python train.py --n_experts=128 --d_expert=64 --d_shared_expert=256 --balance_bias=false --init_std_router=0.0167 --lr_router=0.000816 --beta2=0.99
Below are experts of layer 5 (counted from 0) of a mixture-of-experts language model. Rows are named router (the router's row for the expert), up (a neuron's input weights, with its number) and show model dimensions 0-255. Each number is 128 + 24 x the weight over its row's rms, rounded and kept within 0 to 255. Numbers have three digits each.
After each expert's rows: a language model's description of what the expert responds to. This comes from a sample of Wikipedia text that the model never trained on.

# expert 30
router:173147103119120081130155073156130143170155142141121153129146155103124104144086113104100114159110143118114119070127132099124109118158117103058146101107149123132130130141117096121138160136138106157141136134161146124092102151112116153132146153150141089149115125128100104168166164131162087112135112114102110118108132116143083114144139145144150130109112148099146135061115134123121102118135111113112133133089099162125110115132154114100078148115100100118116118139116094130083165129105106154144102087121129087103107148095148141131158110099106150094115131135094148119164141104123155111141087180098112145141074111157103150101151113142118125086108121138140150127143106162122150182121111107174127107111137171150123143118116087100154143112102157096142107100188146140149151141098100
up0:099133132148117152136141134180148132107147123099101138120136132174088131108095114145127142130122142118102138159114135131113173110099137113130126086127137117165076110098121070106107132112131116108123106130121128163144168126124131143071141132110135120116097128176114120081102131112120117136134124121093114094126125132138124135129109127128152185127131154132122149139137119140146137144165115141118155188121110120140141105142123122190106132112087136083098103087117120095110168163170108155102055157137128150133096136161132153117093141057155094109127150140140152116134127110120181168129084124097108144115093113118096094134151182114122122125098117112123143142138105177108124113076142166156145135114083116127138151136108104127122179111094114160146178086155127168130140154137130
up1:106153086118095139164119145089108116170122128134122111109103119152126129148103124120122121095081121111104101072112117124110139099145131138143150143135142112116142128175161114093155125126143113122131148136119089109123160136131100133138158154128187111137140152098140071148164153108137142092146106115150118121111156154133160129135133120181121126130109120160076142097091114154128132137164143130098114141134098133132159136158138101124104156122146117122159152138098081088083185109140129125153156141118120173109107126143108131106146079153137110108159099137099165134149127096098158125151086139130115129111109112176129126156127053181126139091181119141115150158136142101118149164106122135091127119143181153106102139167153101158165133132155134139103097089139102096117106119104096
up2:144135109121110101158138130154143102165127093145135155126131163150107193126149078118109141133137115102096193139109135125122129157114081161150099138066118110124152119143151148123126115111150163141138119134138124163128179145148093076091166145116138141120103133131111147134095196127069138120144081159126130161161082123121109125114084143118170145132099129152140122131078153122145115163159152136122113184112137117089087140117125139109092100125157125116113170084120117168140120132122128126129133132088178160188152090148150134120133108099121088106131126109110137135133147102166111128123110153113107107158149152137094123121092111154121116106100131141154123130077125141150126125115143116127142086134128164190164126105115135108101129126102146096122104116149100111144105119132139
up3:147093130114089089139112124136150104190157141141143124135149103114118147118111136111131115160179149105135134153173108120121134134117156113114163109130139090108108179178132158165146124129118136127121088131115136125133078151136132185113118143146154126164105124139133128122102144135129130154134093122132135094098127117110130128106110152162120138137082113119096088134114065152109094102170079114075100104137103178110141162155159176124127149119125131132138102128133154170160122114136080121172122126139096113120117187138095130131159123124117127122081152117163123107147191119097120095108124140114102107138091119131115181152115137153120123144165101149177128165116135149082143116114137084136141147122154121120100115160079123115148144132138108081137150137123146112152156108110086
up4:116125131113123158137112163121112125095131105133133106129128126132107128127099108111137110153146116121123157167128142090127122124153129110128110125105122150125159178148099116128155137134203107149117177159092131128134135117130099131093176145188180153137127109136105124113095073117085110104139141151116103098160107115150149096119115143153157132124136136109140127159094114149128140151150144113129127089125097117151149089134148116098147108145119111148117070119066137126110101151104149152161113092102100114151095129108146123119170107088163091117124166193125159096163134099129102142113114156117131117100164100125124102126141087180149180065133134167117131156128133147113124138098091131146054143098136123122088154114120128096132146100129149131113134119135120115118164157143087
up5:137110142132157121161116173130097136094089092146119129122109160109102091156174106129094149126131168118111123128101121132143082133103113139153154109140148132152172088087118147110161139136135111114131158126146118137082124162105141108159151130130146106112145102128073150110143119137147122132119140139136124128154196149136122121127142138128120109139151162100140128137166187137134125087156141114157122143103096104095159139116130146185154091094130127135104099141152084120121094136104146129125142143103131069118122133132128095137110136137151099140086144140157077188208139134155126112135138148146133128126143140136051123089115135165121131106123158121135105129094115161141146150164131086115153137109081154110132138152159156065152096105123152127144101144154123151137091132124122
up6:110116146144115106184149136132115140138129164087149127131142180127107119099152108095090102156125153080118090118161108103127086094127087132116127146081146110134104173138129183105143116136111094100139162113108122150098143135076116131117120179125128089146139126112098114148130130117101107097128149112168140085106108103146169151128142130137166138157095089129097106137114091121165096125126114143124111162114086147088102147131113124135093114145105094146110107185087085095142147148128098151112113175140144170110099128151134121147137093126090108155142137171102144114121105077142111103110145119138119127177166115130133168124101146147127132082095112147133125128129102137102123129146111087102116112150161106171137165151112140141122135122125175141167133095130119149146144125156148
up7:121097097108091154099146136101106150153111145150153114153137108096121114079123101107114093145154159090086156140172136113122129120115171160099131145134167105124133145088146139125131129092119123123121125168140141141123077135120136140126123140145149143113135111133144135130167125104114083108170073127130116079163139112134121155082148142136156121144092082129098111099146099140137127146142147131150119148149128134106144073077156170143135147112115131092122120127126128127151101153138100092149138129122115107109125126141123182105170121107099142135081122129100129175154102123134149128111163153142108102180153130190116124161107108116136133109099124168130143111163147137137116117096112096144151138100152159142131108158135130126138182129120093115181115138083087109162206145159100
Name-initial pieces. First word piece of surnames, first names and place names in sports and election tables, such as Pot(ts), Clem(son), Car(ver), Los.

# expert 54
router:155160107090126118101101078102143145138127150155155142141153168125139117124097095107113103154137146094103109121153153103168094099156137102087142140106117100139122116145119123105163149157150095155148165145120108106098102142096100159110138156163164163156108115122108113168109191133130104115157111114117111094115123098145128170132112146148165139104103122110156149149154092142182125128155124098096118146085140146125136104115148111103143170097159099100101107137160095154094157133126107124139101112121136105144129160107146119089142099106121096113106135156087146135147151110102137144101107122128107104132193119138112154125165106148116151100111128159174160146112136154114132174104109106156121111099133148163098152153099092097143169107136144090160092100110148141141145152145136
up1:100102126135193138111134105159147172117165143115127091113112122108169144123154116129154098139181124109098117199128117076128129156096116152135125094115140119145155146166144115103151182130154110146114130140088100138139128082099089152128094143121155146128110126141091147121128106106090136143139116118129117058115132091178159124129095136167135155125132179115140135142112116134144092069120109099139173114141143138123106149130105124106125149125129084116099148099133130134126126110138117132156147086117168131104175136112147107119165118117111164154135161160148163167131147120136149140164175123101128138140130108128183127163142085124102128138109148117149116119085136117124120134160106146147167113144108125173132168137100075156146170140138124124150151108104132148140160139153098
up2:119137085114112111135188150119119131167164119130119119140124128123121104126110111135138136147154146124104098136136111151140136136116189099116137134151156120124118102133158123105135169130154108116150157143120090130124117093142080160096143136144132136119147104162130132159121155126124095092123142111115124129099119158158164073143084131110113123156089129127183167166196114116165072110104117147089096138123142139091130091135102124095173113111103163129144137154137109142193133119140091111109118170151076146127102138133090133111143145114132139121116124145125147124189166100139129128127100143129131149170130162136106089122163146125105148111103120179121146126135118152135134100126127117149129125110098123125102189120134085120125109126157151104161083125183190089119131089128105
up3:108103104113097129157150135130130116105154112143116063142138139132147098145093107105100093150119140134112155143150172161113105083167150150108153134111168142163107133156113153113159135154177067159135152152124124140100109141154158118080092150162112133163129123118120139094117124129152131090137117135170117129116127166142136132130132179187143119090129141115097152089133070122087075118152103142108132157119124141103112112137132114145127151123141100068114107147142117162128132127097105129079177125145105110132130142130097138138127122130098121107126164119146119118134113114141108120103078107099042088148103132137082135105151118125097135124132140161146091119159137099086169138098143150179126136093129138129143172161119130131108146093134129123120119098128155161134134139119129
up4:131157102155101136129158163100071124142113164119082095125107170120157109145154137136174074120129118107123100123118100102186119106129106130157122111129100117146149130163149116069104138149171142111118117153113137060114102112095104128082154136161106161136133120176080128151088115130142100098082127128148116090192139137136116134128116108145110156095136125147123114133127120116131126121143136104097120128131137150185120121102147121138187175109130130131099104138097092129161086159133138118094117133101092142152113160130155144112152116145124102127103094160152114114109102138174114110136140133131144112130121154094115143129137122121073119119138114127103156134134123162163114126168126131079143095129141116173119150130132131100147139097120128089173109123169090182119109130118145
up5:093075172114155128092134112127106115132103138139091117102147148135113138162143077112131128173118144058104130113132145148103087160140138106151109147135131120131128105136144126125139111185158122136116142144108132127102153152160106111102098124148073172111170124103112146143076129128148101169174141159147123145076112138129180145127130173101140111135097125115150145108106133174124117136122124099135146152124138120139123189114174106123126160104128120112124145137126140132151096096146128129160173124100124128130132109146121170104192133156140123120123124114119153083157150142089109110122160157089098095167130139133111087122138129130078138120098143108175160121099084119116130078092104131126117158145123120130148134118144116104146142152140165127141121147176152123142176136172108
up6:104114141141148136128125143125174128129111137132143143124141161161144082079126110133108116137134128107112133119131104113113151134115137118155129160073152145113152115154064105124124157150115119155140126174114109143132111165104131115126130134115174153119124079085156075124134154145073139146155093129092149084111152115150146134128197151129157125108155092092139105118017139126130118139127117165126147142125136118125157128132124126123186121151127100095128135127102145145136123153169110156164106104113154142142117140127137130099172161121147094138101117102150143127141179116136145102127119099105118132122162116138135127132121117144105139147114090168163203115113087159143134136083163131098132124115165091138102147132178120113127093120125170090120138116106111124118134098119113
up7:093146067098145147111127148129152147124129172118158141086146106114113126145148124096115171206111130149104103136107125119133133120118145130145155112142124151117125079136092151080118149147173078176121146119105103129139140137122115154112120130163142136184091144148126123117132110142090119124136135094104102105116112128121101113142094118142141147091095131110135099121135102103131077094134155078098102115159143167111139117065173112105129176106117093115134152151117119161121155128108117105131145152147108128127093110110142103119116093146103117135123133151128125151129135089087150135137103126092132142121134086188106154107120125139083125098103130140118129156122138103157151112098093085163142113119078147103149176138093141132108104111106148107189107084139142153150130150123138
up8:133107141100123119133124133148152147127086141132160131115189115147119094122157093131139109119142168099111155114161130136164085091128164118156126110113125150090149127137131131105123147137144125112143177152114109146124133138089069141131113134127127122129138160135084095164191159162099095109167081089138135096121112114182139102146100105111127143108145103118151103127096104106121126076140075101152148154157130156094129100135153119158141107102178119113124137176114099121090105185119146128163103086133104148146124116103106169118101146143119095123105123138109121108142135146116158145142120122084145145177154088160108137133152134134146122143118144145142155169114169136120188142114138100142136074122111141134086168145117089096138141099118166146135148144144134147129112110115143
Heading markers, locative verbs. Heading signs = and == closing article titles and sections, plus verbs like located, found, worked, lived, and table formatting.

# expert 48
router:184100112128138083127157153098160173121121131149144180116136098086170111145095132117126118123126133111094110093135111105125113115152101127139136141106205110094166115141113203113132111162150110139154137157131135171115102147117117130141104160133156112148107142078109134103125129160109126119139103127121123134091171116158125107110099138148170118120118153102142134089133116163172149100151107090110162125142127124116116120105147135112148135112145102122092115151150116171129146137124113098109102102117140101117142159116170094145178117105083115132129184143147117123157131114156140114123136188112115129165090134159077143107113105162124175107102140112132143131150149145103137101128119125139158079124096146142101127141111112129149147111145133094153112069169150110145134128172161
up1:136098118107126135139122110103129163124119098114142152152129140132127136132151080116113140129148114135114065107090134117137143085166074122127121139125139139137130101129148128142137155171148083135110116108163104149105156120137157141141126159139145153186119144147142112157119142140146142117083114130154146165139084092126167120172110180162131129148135111136158152117124110179156186099159171083114150154116151117125101138087114149126139160133150148118133158108093160135127140126154106057137074118107086161145133110137179142122136112129153109142163163106106121115148121144132114109167114140173089131114134117162096100140147161193121125133146117150091123108094127114092105129102142123124141127146128152149090117160152116138128144108114111064129136093173137128117116153124180
up2:106120161105135140140127145148143125132126138146144170084132167134173118123104153121101120137147123100073133122129127141176131165137145152102124141123125126127171107111126156116137098140127127121111161121140119130134108177133181108164110130123153121153128109092134161145169099124122142130148128121102158138095141085128118136139159122129182171113084144149158135105122120136140151114164103143136177137070112117104131132132116127106159142127121118172098119109096136152128105188138075061132099084131146143115149097128102074140113143117134129131155117163119125124153123150115163131064151131100151151163140159117092096159092121161109155130115175102134135099155104100127111128164127093116108085079118130136117115113145118158132177107117112099123096157136148161096141117156068
up3:119127135152089134138149168144125103099067122164071098136124120142120139152084145111122115123100114114103114108123115091107135137125129052107115103131152177118141183120091087108128133183130082136170159153146138134112099160161171108141136086148150104116112144124148140128131124106151143125113137174143136168143138141151145152089143112104119105123141166127114156143120096146152136124126157108126131124094169154121136173130145122134114138128123149082108114160130122130105175173169184119134149155088131124090154135117115154108130108140114142091138099103152130109149166098123167084119139163104130121093136140151140168120149140136131151073148129140127136126133113131060159168122103172147088129137141107148122141177130149131140134142102107102119107134143170133116147104124115
up4:140133145154128115164151121103141118106050111178122130141123132095139117110096136146140149117102131099102166097141124144109140121114112143129163155096130122161129126134141173117168143163142117133125197152158197119108125140129114115103120132120130184117149179116108151107133100133089129119149140109111116084126119124121108145133103102156123137127117135098183106125147096126157140135141109147137152119151130108199124141119118143120206075122147104165122150121128095123122126127132095096111107194139129139127122156085109097131162119096121136081110134144112168147108104141091141135151105133118129108099166140139119135099085100132128167166139133115105170125156142096128123117137174127117116126117126098066107120121092161117100111112159157131114085116134128131104162152101115
up5:142119139124160112114148147146101141099116120086106075133088070159120167132141121119097143124132136144106163138125179110085093104138152129140138093130172146096154139102123111150117119160127150115155133127120160120112134148165089144123130132131166110068125136124133164128109112135138139075123099159130149096180127075125109136086160184147146098111148153117130162094172121136156153124118101177162168111134137128117160106126166123164137134117115121093103140135097101179135111095099121124129083142134149150094151139120119122117146107127083101134084125095133176129110106126098108169072121130117157077115121130131126105123096126113109126142132136107143163120137184115150105167111159141127109083136138127117117121179145103123125134107119139122144096114126111157126118140131071
up6:127140115118131176165109145136153134132121126109143132109131117095161115139123159132116106155145123155143153097143139113150151100110128112163083097130141070130171130118152095162132105152138131110127126117133110142107119129159141089139132179084142123125142149147088125132125125133160079156124134154149126111116107142149179137101158089182150161097113084117081182115176161141149148128136101104124155151120139143172141099065191092136087132067101145134104101101125142099136127145139156173127123141129138154114150086110119098113124118145134104116099163107135127125128100130138124114152145149128145116173094086088106117126103125117135115112140092080117124121098151107163169143150132117129075139104143164126142135108133131156176105133101146066137103149118122120142149142119105
up7:167126120114137103111108099119154128097108152141144127144083055085137110133081125103084156139151094150142101139140127144121135107103121148110094131163168134117135153123160146126156130122194111111093135161157109144168118177066156135138141110187096125149097141125145123104138146119139115118124117133138100145135125147119107155122127159121113098124116140128176138120125128121122168137172134134105160119098148140126108130094118135123127132115134139122105116126128099122122161117140075122112109154113137127111151090088129132147163105124109153112103103163118143111099095146108137124137122154133120116105101188105082116101128074125085161101092097110111161121157122114129070165130118151159118090139165115120131147127175134122198141124087137133146113099137166125134091149091179
up8:142119126131139142146134094151161113119144175144143117121099089077146109140128137082109134123106137166130096118120115155166137110147162161118145115165109137155137146166130127162137179087129128106113108130117166156182096104114110080102119131139184078173171103139125107124113123187110085142113172145119140149137119122120134186169081123138125124138111100133124132136145116178170132162127151135127142100165159152114108117147150109126135164144091103119119107130150118134138169117131160135119163131148096147091135130160142117140128147126183146127128152130130125140133128125163134165140098082089097116152087102116166146118147140092131152115125149127139101127135139165105121161101050135090138134137113116123134142121098109130131109125138145130153125071153133127134143102068101
Biography and taxobox labels. Category words in infobox labels and short descriptions, such as Australian rules footballer, Career, Scientific classification, college, Species, Occupation.

# expert 27
router:085150131119119095165112144101157144133132102157095172142131142135151107089125091114120119141124156104117164119139144108132107118126149112102161165111116110128163100156100138096136149144167111159150138120202078133127103140113102156146159152140143164153115169183110102142108115081149123117149110111103121121127123112141137140108110146142149145105115116104169139116162116145170135128152102108116122156147099145110106101093133163099194159099162107145107108162129119152105134143132112163154104109179136121122097146111158203072138106142110137144120144160108146137139152117093148114105144118123109104143090108139119149194141123152105104119103145144144153139100163128102153117128116114141122167105140123149098153120099103115142149117142144124142117142111163079131148167168172
up1:119106142138111075151122159088133124131156088117125110174117129125141152121134103109133137150120147088155141126178156115106132132127152085101158099085165107120147124193109126115189131134144112141173155121132151149044087123131130121107145144111131140141063128145134127130155128104096084120163132081143116134167121102132118113143119176160118140122107139073137135088129091149130109153192145153083113139144075150128153087132127120108171165131124137141110114140095093126106131164140119092165137129139150168155139134128140153133119143113153128156091109152168152115135135114092145134142167164131100128154117104127101116087133121123120126140125124159150098152119094173121146145120135128164123108105103111121149120119135131090111141145104142165115108122121150121137172124168108
up2:139193107168107104145145130113121107160101086152108160142141163108121128106104109133154123130142123094080140101185126152091100130139121133112119094078146116112106145122137146088117079142118137144128146131163128151084108151115162157119119095118120148094106153138135141102173124127088115105150103123110133113102129155078140143116114122152145156086141163089155100124121139128164129098150099137085161124123121116109140169080098166083163153099120133146106114167111090191112138125142116148132146129166148080108136139145121141102106144154071137132177131110128135125125175124124128112111134122107113101142162098123090106149133122159098118142092192140132096142112158110141107112140148132107142158088127106156184120104126116143145106107124105148158107103126133125112095141135129
up3:143113171123126118133147162132166098166103084126091113142129135089179160140139118136119112156103151150123129137146126120096099119118134148104121179100107151125133202099142109194150155081137129172091155109149123138110140126118135149141159159141153124126161102136094115164146110113126074161120130112129119117088142182140122170121135160138112088134124148100165149108100083118146118115139162119092100162131116148147129088145157143051110121090165130132140158117115129146132146081161144128173127118121152158121130109132140135072119091128150105147160089108149144118110116113121150111061110148097159174151142145125131148168134105125150125130145145148108160128127134132128117139148097116121119148115140142149173100137130150115134173114139105137125130151145144166151107108142106
up4:167113146115118095153138136062149108084116100117132109172157100155133134114160133134119127111122122122118094158094132103099111152131131151096106145077127142063146146132122143107123120129125143106127083123182139120153148161120128104080183125144165109159125099105123111127097084170081116107160122119099139155203111146136144157122087117139183149117152094129157097109143115122116125096077131139131161105136133103138149124137135123122116119135134116139139120159120095115131155098164172103151128136120092182096112148169145122155138091138125126132115119112142138148184131178103102146127116143122135142195136125114156143088117127113080131106130120140126121134108133114110148129108108095133122110084137151135112129112139111155137158112116131096127092112136208148138119130118151
up5:111135108098140080106134115140126105107134114140142108129102092158134101124119132138133147073183108121111134117117112129138122053104171092121152149102087122150097128134120117054137107130125113121101111162133142131130110159150166155091122122149141120147097101124142133111161126108127116121178160122118100120097165132105068083134119137129128176124129153155100119174150102125128127162201100152142142194135132162113144119127118125132143176141130131101092118132137114119089100166115119105128126132104131135169091170126084121134138143110126122126087139151127159136115110115079121103110092094111135078128120102115126108130135126140124099146135167151178151180147129115155139147126137115128136078141129130104130144157154111138107113154111132104142102164111135149126184123174164
up6:146119105097173126152132123110114171093174111100117128135134089115137110183069150131153162182145121123154168147094109130134112114142159118094126141172123069114143093119113082151127161113172100150147146135158121178110104111115130117110109122147124123158140162120150155160114104116137131125138143149084131129136121139126159124135137120130126156084134148123113150123110149156106141136123143133148142172121127143101127118138153133126143117138143094091171141134120115148105131186160120121097111074109152168140163150154091171091127142118146121143142146176104116129148154153151134072138139158121107109174116158157089157080110111134087070162148123105126124119125153102113115135101124094104172152133159168127104141109122156146131139113104139161117132156123173155147147168143125
up7:114160092088152153111143123149163151131082124126176175144154121093116112110104171116130121125145162097078132101113135108107080107144091078090158174104123133100146133124101093133083152165130112158144160117137171133118119120134146151134150167119143136154124140127153097141121088127092152132137114122101107108133120117132109137142098172137171101111133129106134175151113118118135105151129107148144124113127122117144150122117151168146111129184130120127151105142123135161102156117134095104123100110151123141140153159151149171144135118147137129104116173137198130107173116139142135129106062149093106090144133113133153152142097123076112192133101102177171126134158118150127128129090130128133120113128141167153132132163102102103159172150136155137156133126096151123154106141112104
up8:156134114134158136113096120130113144133120161117150173149109142120116131143078100144131141094101145123117097112153106100154125162161163115143137127104177111166138127107129133117137105142165151119142127134145130137141135116149143144144128165091110155147127162102163082106117119069114123093142132132128159126183102128088154165104154120120126136130129115052142130128108137146141158146149095097086125144130162117111129123088112082138143135113132157162171149085150141130120113166130086160138120141125140146112155138165129151125133097134116145125175106139154151113109136127170090128118132099143105155112178118120155120120137158149131172139108181164106168137154129180126153100148154101133137100132122165108139103161101135142154129072091154091098079104090137171166109163123127
Sentence-initial abstract words. Words opening a sentence or clause, often after a period or comma: This, These, According, Research, and "described" in species counts.

# expert 46
router:117061110101141086059127153121159147165150116150124122159129138112142106098117105117109116145107151118118119135159133103153108105117112115113155140106110104098133136149126157094148144152139117154144149152169146173118102140119095148109128151140146125157101141176117104156134100110181108105132112104117152109111118096144196149109111153153143152112119129108136131129162090151145117125145100111103139162148168157114123115110131124102141144110111107131115099142141097145101150138157107149145109099141094069211088154108150131145150115087113136094111124162110155192149130113085149122107119155125106090117124107149124132163148118152094130114096122155148160147115125141114155127121105097152141158108137151164105150142109119108140145121151161123150097128108147075144143149073165
up0:138137139146135151137168130150167158140158117169113142175088105113156108112098127087108130170171139108101163087144142121119148106134155103137171122131088099125169133095096103116154136116167139134148125143114102118084105141133136080144165138141168137171124118155114120131154113132112122098112069140127135109118117140109118134101128129121155132141151133112171136107086091143123098120122103100078147138141122141071155090128127170137153159112103130132147129148147085144093118134130094128159140115122087120126079106138108159141168154107096103124139159144104142151153136133135133122135109124128091103145099131184134148126125098131091137065087139146147115166113115126153153130102099150116160074125151153133127163176140115109114125088112128120118131084168123115169173094133115
up1:127097132098153145093169098129144168121110143121115118127158155129118165146108150092068112143124153156126124159127128139138124114122090097159177155065113103166089154135142089123148139143142147106142117128102110128153111160153124112103139122138105111137150145137145110174122144117105150078125111133147150087161130115132174175166121153159147126108118112139107134116101119134132182136125141086115128173128134182098133112118176173092121123131103143104122130132123125142113169127169155157120099065098112093116083127154137151153155089114123143140145132093116126126152124119122099136110139089136105105158127124170114135130162129118116166122127125139156107119107135120152127159129101103130112109110176115197134087149118099153121172126123181087162112115125170129121107158111150
up2:122147114133140100132117156158137106096112145113114142113113130122130133135084106103160134127121170110146155093142120122160122121164129083105155143113104127122173127169152080063117159118147100126120118143146108150093066116136151165150124134158172158151114132149133102133111134135120103171134089140115105156137121110103107090116132145151112153130124129085146155130123127160098139121166094110125107132136141131130104117082150143117123143130133137149125097100162139105108138095127147126121158094130114126122125139061112164131150156105147112180131149114101143140136142125105137149113117144132092153116138051171094128111149134173129146136148180105141123115149154105117171170100133131168116116107091110120122159120095148111147154073118152080178077142156114147116155118068135
up3:087108073140110127134110126152107125121094132176113138115102121090139113136178133109063115184130150138074120183131145107128152114148110096171132119156138127136128147114142157132131196147154131135146124137104116152141097069106104094086144138105131119146143173131139108127124127168133178145113120147137122111102166144163115111096142144130092120127149152154188119114159120149140081140092110123164114168132143144081127134121160116120090154115135116136134101127156138132111156120127127114115138134129166122093145108130139103107116133125138156132130138116096130136158158141162123125101081144120163103123118112084079089106090134154117151143152138095109140151139111165106106139125064151096098141091142108127126154094143154147109127098115116128164131087103146151157145169099115
up4:127138091130105122128132124124099166155125123126145162130092169148161116094145115151123137116082108150137113132123142148119118130128092159093138129092150042120091093097127153151144205109123125096147142074133136141130102106111079096100170129101146133113157103134120140144146125131158153122159098106098130179095109107145087151158076115161140129171165168134135143119147141117080113168120116109114107112145097109133110120058112126128146123090126104134112117117126161134095126112099122145173103096132147108138156131159115147113154135111157151127130136102149113102116115173123134107116115166166126126130090124170195147152134129118113142122112136130133128137156117119125149146142091175151131099121102150134086120139163137136126117099107141100132142110161130107152118158119071
up5:121105108113109107147147148114152170094121154110106125174105156153133125094135153136135130103112120110159139104156116096154150148133134094120133189123124171097147125122130142109153101152175062136162147111170155121109096122151133118107123139121120095146103097133089099168130137103124141097146116119114119079090121089151139115158134161192129130113134117100115155127124117118106128059140153101122093146141179131102150119095120116107088164125131108113133157180129137110155155145124100121160141125124150130127122115116139142084133063133098181096127134138111132134141118135095114076150121116121141102121154148145109141131157097119114154117149084135139141151120125151133102144102101125112097125102108128148145159172067101078185120099152115091127101102122119113159141159141125
up6:137095142142116150173153117121133131159174172120111134154143135092102154097117145097128079087088182124125136135142145131140176132122132087162172128119116145107126112107140146124086158130125119137108158175091095138164091141154145123094147149166138110170113080121096165113141125136125097146120126167164158133121098096156088137144144152127133136153118116129142104125145077131142106099093106124092168160139105102140118092096151143190134139128148100152116136143156133163127131131126126127109095089139113123121134101118104158167092118139145122120119113146117102138113115156127106150058099112135130110118084129140126139103131089151111165108132117082136154127194124145125123151135086141141181132105086118119129120128099124144147144149114162108155134114149111117161102145071116
up7:122135104089137141090137109132132148144107132132130115104149133138154099132148128137153084162151145091119156117117145113148131099139149115149104117091093134124128138162106170153172202151143109117171185137113168105135116180128111111102138128145148147153140088108108122148136129125132146138136131130117152148140136098098154108148115181148119138166133099089131154118120117160116128102152111112104132158126139123160123101118159150129137139133120136133087090114090112121078103153100162138206131058138089173119133143077172151098117146097157121160131122103128104136152143126122132144099154129130114132137148140150128123151118068148120132120130111115154121104115100151146154112141066112120110094100112155137141147098075158125164180139149154104125144108128142117073122158094128
Word-ending suffixes. Final suffix pieces completing longer words, such as -ent in delinquent and translucent, -ality, -ism, -ious, -ation, also name endings.

# expert 42
router:184143115112143130095174090182124142165140157149141106133138157125141115129121122117085116137146151108122132128151159116095113106102124105120145187107191115150116101143124107105147140145110115149147157150101162085105099135123118145146115138136151129145111117109103100141140189129142096109141118125129141110129167111149166137170113141148140144114116143127131150129083101149169109143141111102087096146116098161109137123101153127117158153104207085152103099147130100138095141140145109162127121118144160132105123155103136127128139106092118143069116142160126150127138144105131140130120142140151131099144194096153149166178143119146103150120107144142142151144133091161110148160114115117140145151118128151153118149102107106095141149109102154111147105119091129227145149138114109
up2:145091108115097076145135158142143187135139094126143104114165100160082099115116107122113091136099156147089140151123138087092125149102141117139134158119138141142150143100088126115131115134161113148132122120143125136130080095110112163143088195113160108159144070112117130128180131126121130075129102142139097093127145129147127101127106144094133134085067124128126127127091110126130111112115088147128115109146117112144107114121137132090102147123124093143128116141083149156083127135105101122115130149132078150166147142099142130168149123158098153111102183110107171174152121131145149139150106152149124141131120135142072107120184136129131121150113145114130116106130138138132167135138115061105141142093125141167083174144092112132154179146135137137159118105134126114114125098115144
up3:116138102130130177097146094128117083134135135156136133134140099131139125142141113127098114116142126096091113142134165142136118123137136145128130139123154156096101142115091121117138139141122099113131103191108136151158061165156109120134145108123142132124149148112129141101133099105098123066113134171103130136128108137143153203104134121132099102109086162129147150118111127122141136122116113113096179169097157108111146130121130161093125145107115100121091106129144076122103096125135148140139112130164157078116140156124104147168151118162125137144095197129115125145104092096113162143148162101190109113122153133162069172131084150161134102128143142121127135149137124142133127146119091125134120104052115118133135082109099116150177134128087131149120120111086105122083146148109123
up4:136113109176126107167109165073105121135108150139121099133161148108110106103151131145129121147095123132105116098150120138118147130125116109111117138144141110112126163142134105108126105127099144141114153103149115120127153087086090182105159160116121145138112153119056122096134112062149136141129095114114105136115129095112160150162090115143140135130097125133141156122119109137154095098082113112148100147111110152133138141098087149114108142153127152151106101123114093132124106168100116112117137103101154139120109178097155083098102127142124155116126139150107184125122083135123116178137094101106095114125187107152084120092130109157122143138093125083111162148164125172113099147092167115138118112113124128117082121106102098127150144075122186115157118124091110164133112112114102
up5:115119094117149098131111128095087101119105113141110134130113091130104082109133131083129115150132146110111107143119094108132086099135109136124097088153136061071152144067126115114138138122145112153124146126145098135161070111097093114122081127142158118069099136166113107161133105112132119091129098101107111108163124122115098126132147120135170111129121121141126127105122110130162132126092178148142119126130120164141130100112182149134111145102131156163167112106142143130146147154110158118121117096131149118120166134145133115119135124112110125087113135176174111166181127137147125077155112167099147094160189085119126134134125108113124140051128110180111140148134152111144126174169121082128130155104148146130112122133114124113122094168111136131104098104151123116112130119110115
up6:124152098136186144123135113121098148149120107143146107088126126166112119127136137140172141132134134144126135128117178127138171080129184101162128146123144114114110126121105132133103167115175081162130092128145139091139140137125164118073124105136134136114076157117123137154126104088131171106134135138124146121129071120162129142169140157151102075104119118106168165170162144154182100143137099122138127166087136147112126134147141118152137136134132141131126119147107104136145124101128122162201121084132102095120101124065164124119122173195115152116143122162133124143144111118089124139115149133162109123121179137143106167137111129127116141088141116085103149135129144132087133118102125127155108094126129104095142133135152139154134137164154085105133121097102095128140126144157079
up7:141126117121083174145097136117097156106123120154125107080114076138138111130101128106122151149092169106101109113127095097106141137137188089141153150157130062135113135123118166131143167159142091111149135153090145075125113093126099075150126137127143107094131147174143137117133113165084090121089114080124182139093123100139111150130132133139103061133153141093106120130130088108101106131131154096101115161107118143124110128155131155113149164138108108131137157183099112127130170141132100124117123104117142124092119187122129115133149114127114097165131162109155100169116142129096101136115116108098132061133136132088083149116109139121099123143135126136138139124121133137114152145097139113146122107130101120119107119094112116126129089068154153114115133128095145170136149133125125
up8:128114140111130075134123107080130123097122133121101125129130148104099088128161133149134093094158132094075159101134152127094146127105156123123179095119125124107147158096121124122154118113110128169107140135101147076151104163110153110108124194137127111128137122139081142112125124119134119123150130104116127133193071149154148122106090152127157142135112126093154119127091120101140140132141131120148123171091173107115162127146108110123130154106172061140118131099144111146122129157127106099164113141140122087155158149096120156153141069113129115179138183153129130101123132084168112135120107131127034093138158128159148161140143118138123111151136118175128142129111133147124127157144114124132152159115156140154098166157140129121151158147131156098130098140153125136157154118117120
up9:150140120109124152162148135120109119125120151084112076142169112099148137075179124152138120109133102123130137098177119134154119111134153148126165105133082092141113108093113152132191151139094118138155109185127163117092146120098127122139123142113101129130131130134080121130152186120120132154117148131087133109087137112143202133129157116140094130139101115153162155141132148155075118121087119122085142115087161140137151113112109137144145114134130116134119110154111154151110142142120118166142083146118144128118114116103142130152124122111111090146119121203109087113142184130147172141142126128146101121091142120123161088092116154110102114133149116126101160112147107118128138117106120107113112103168170115139109137120154157131199181160140113135153123146106105151144134128178119
Capital initials, names. Single capital letters and early pieces of names and words, such as D, G, Ol, Daniel, plus words like led, each, series.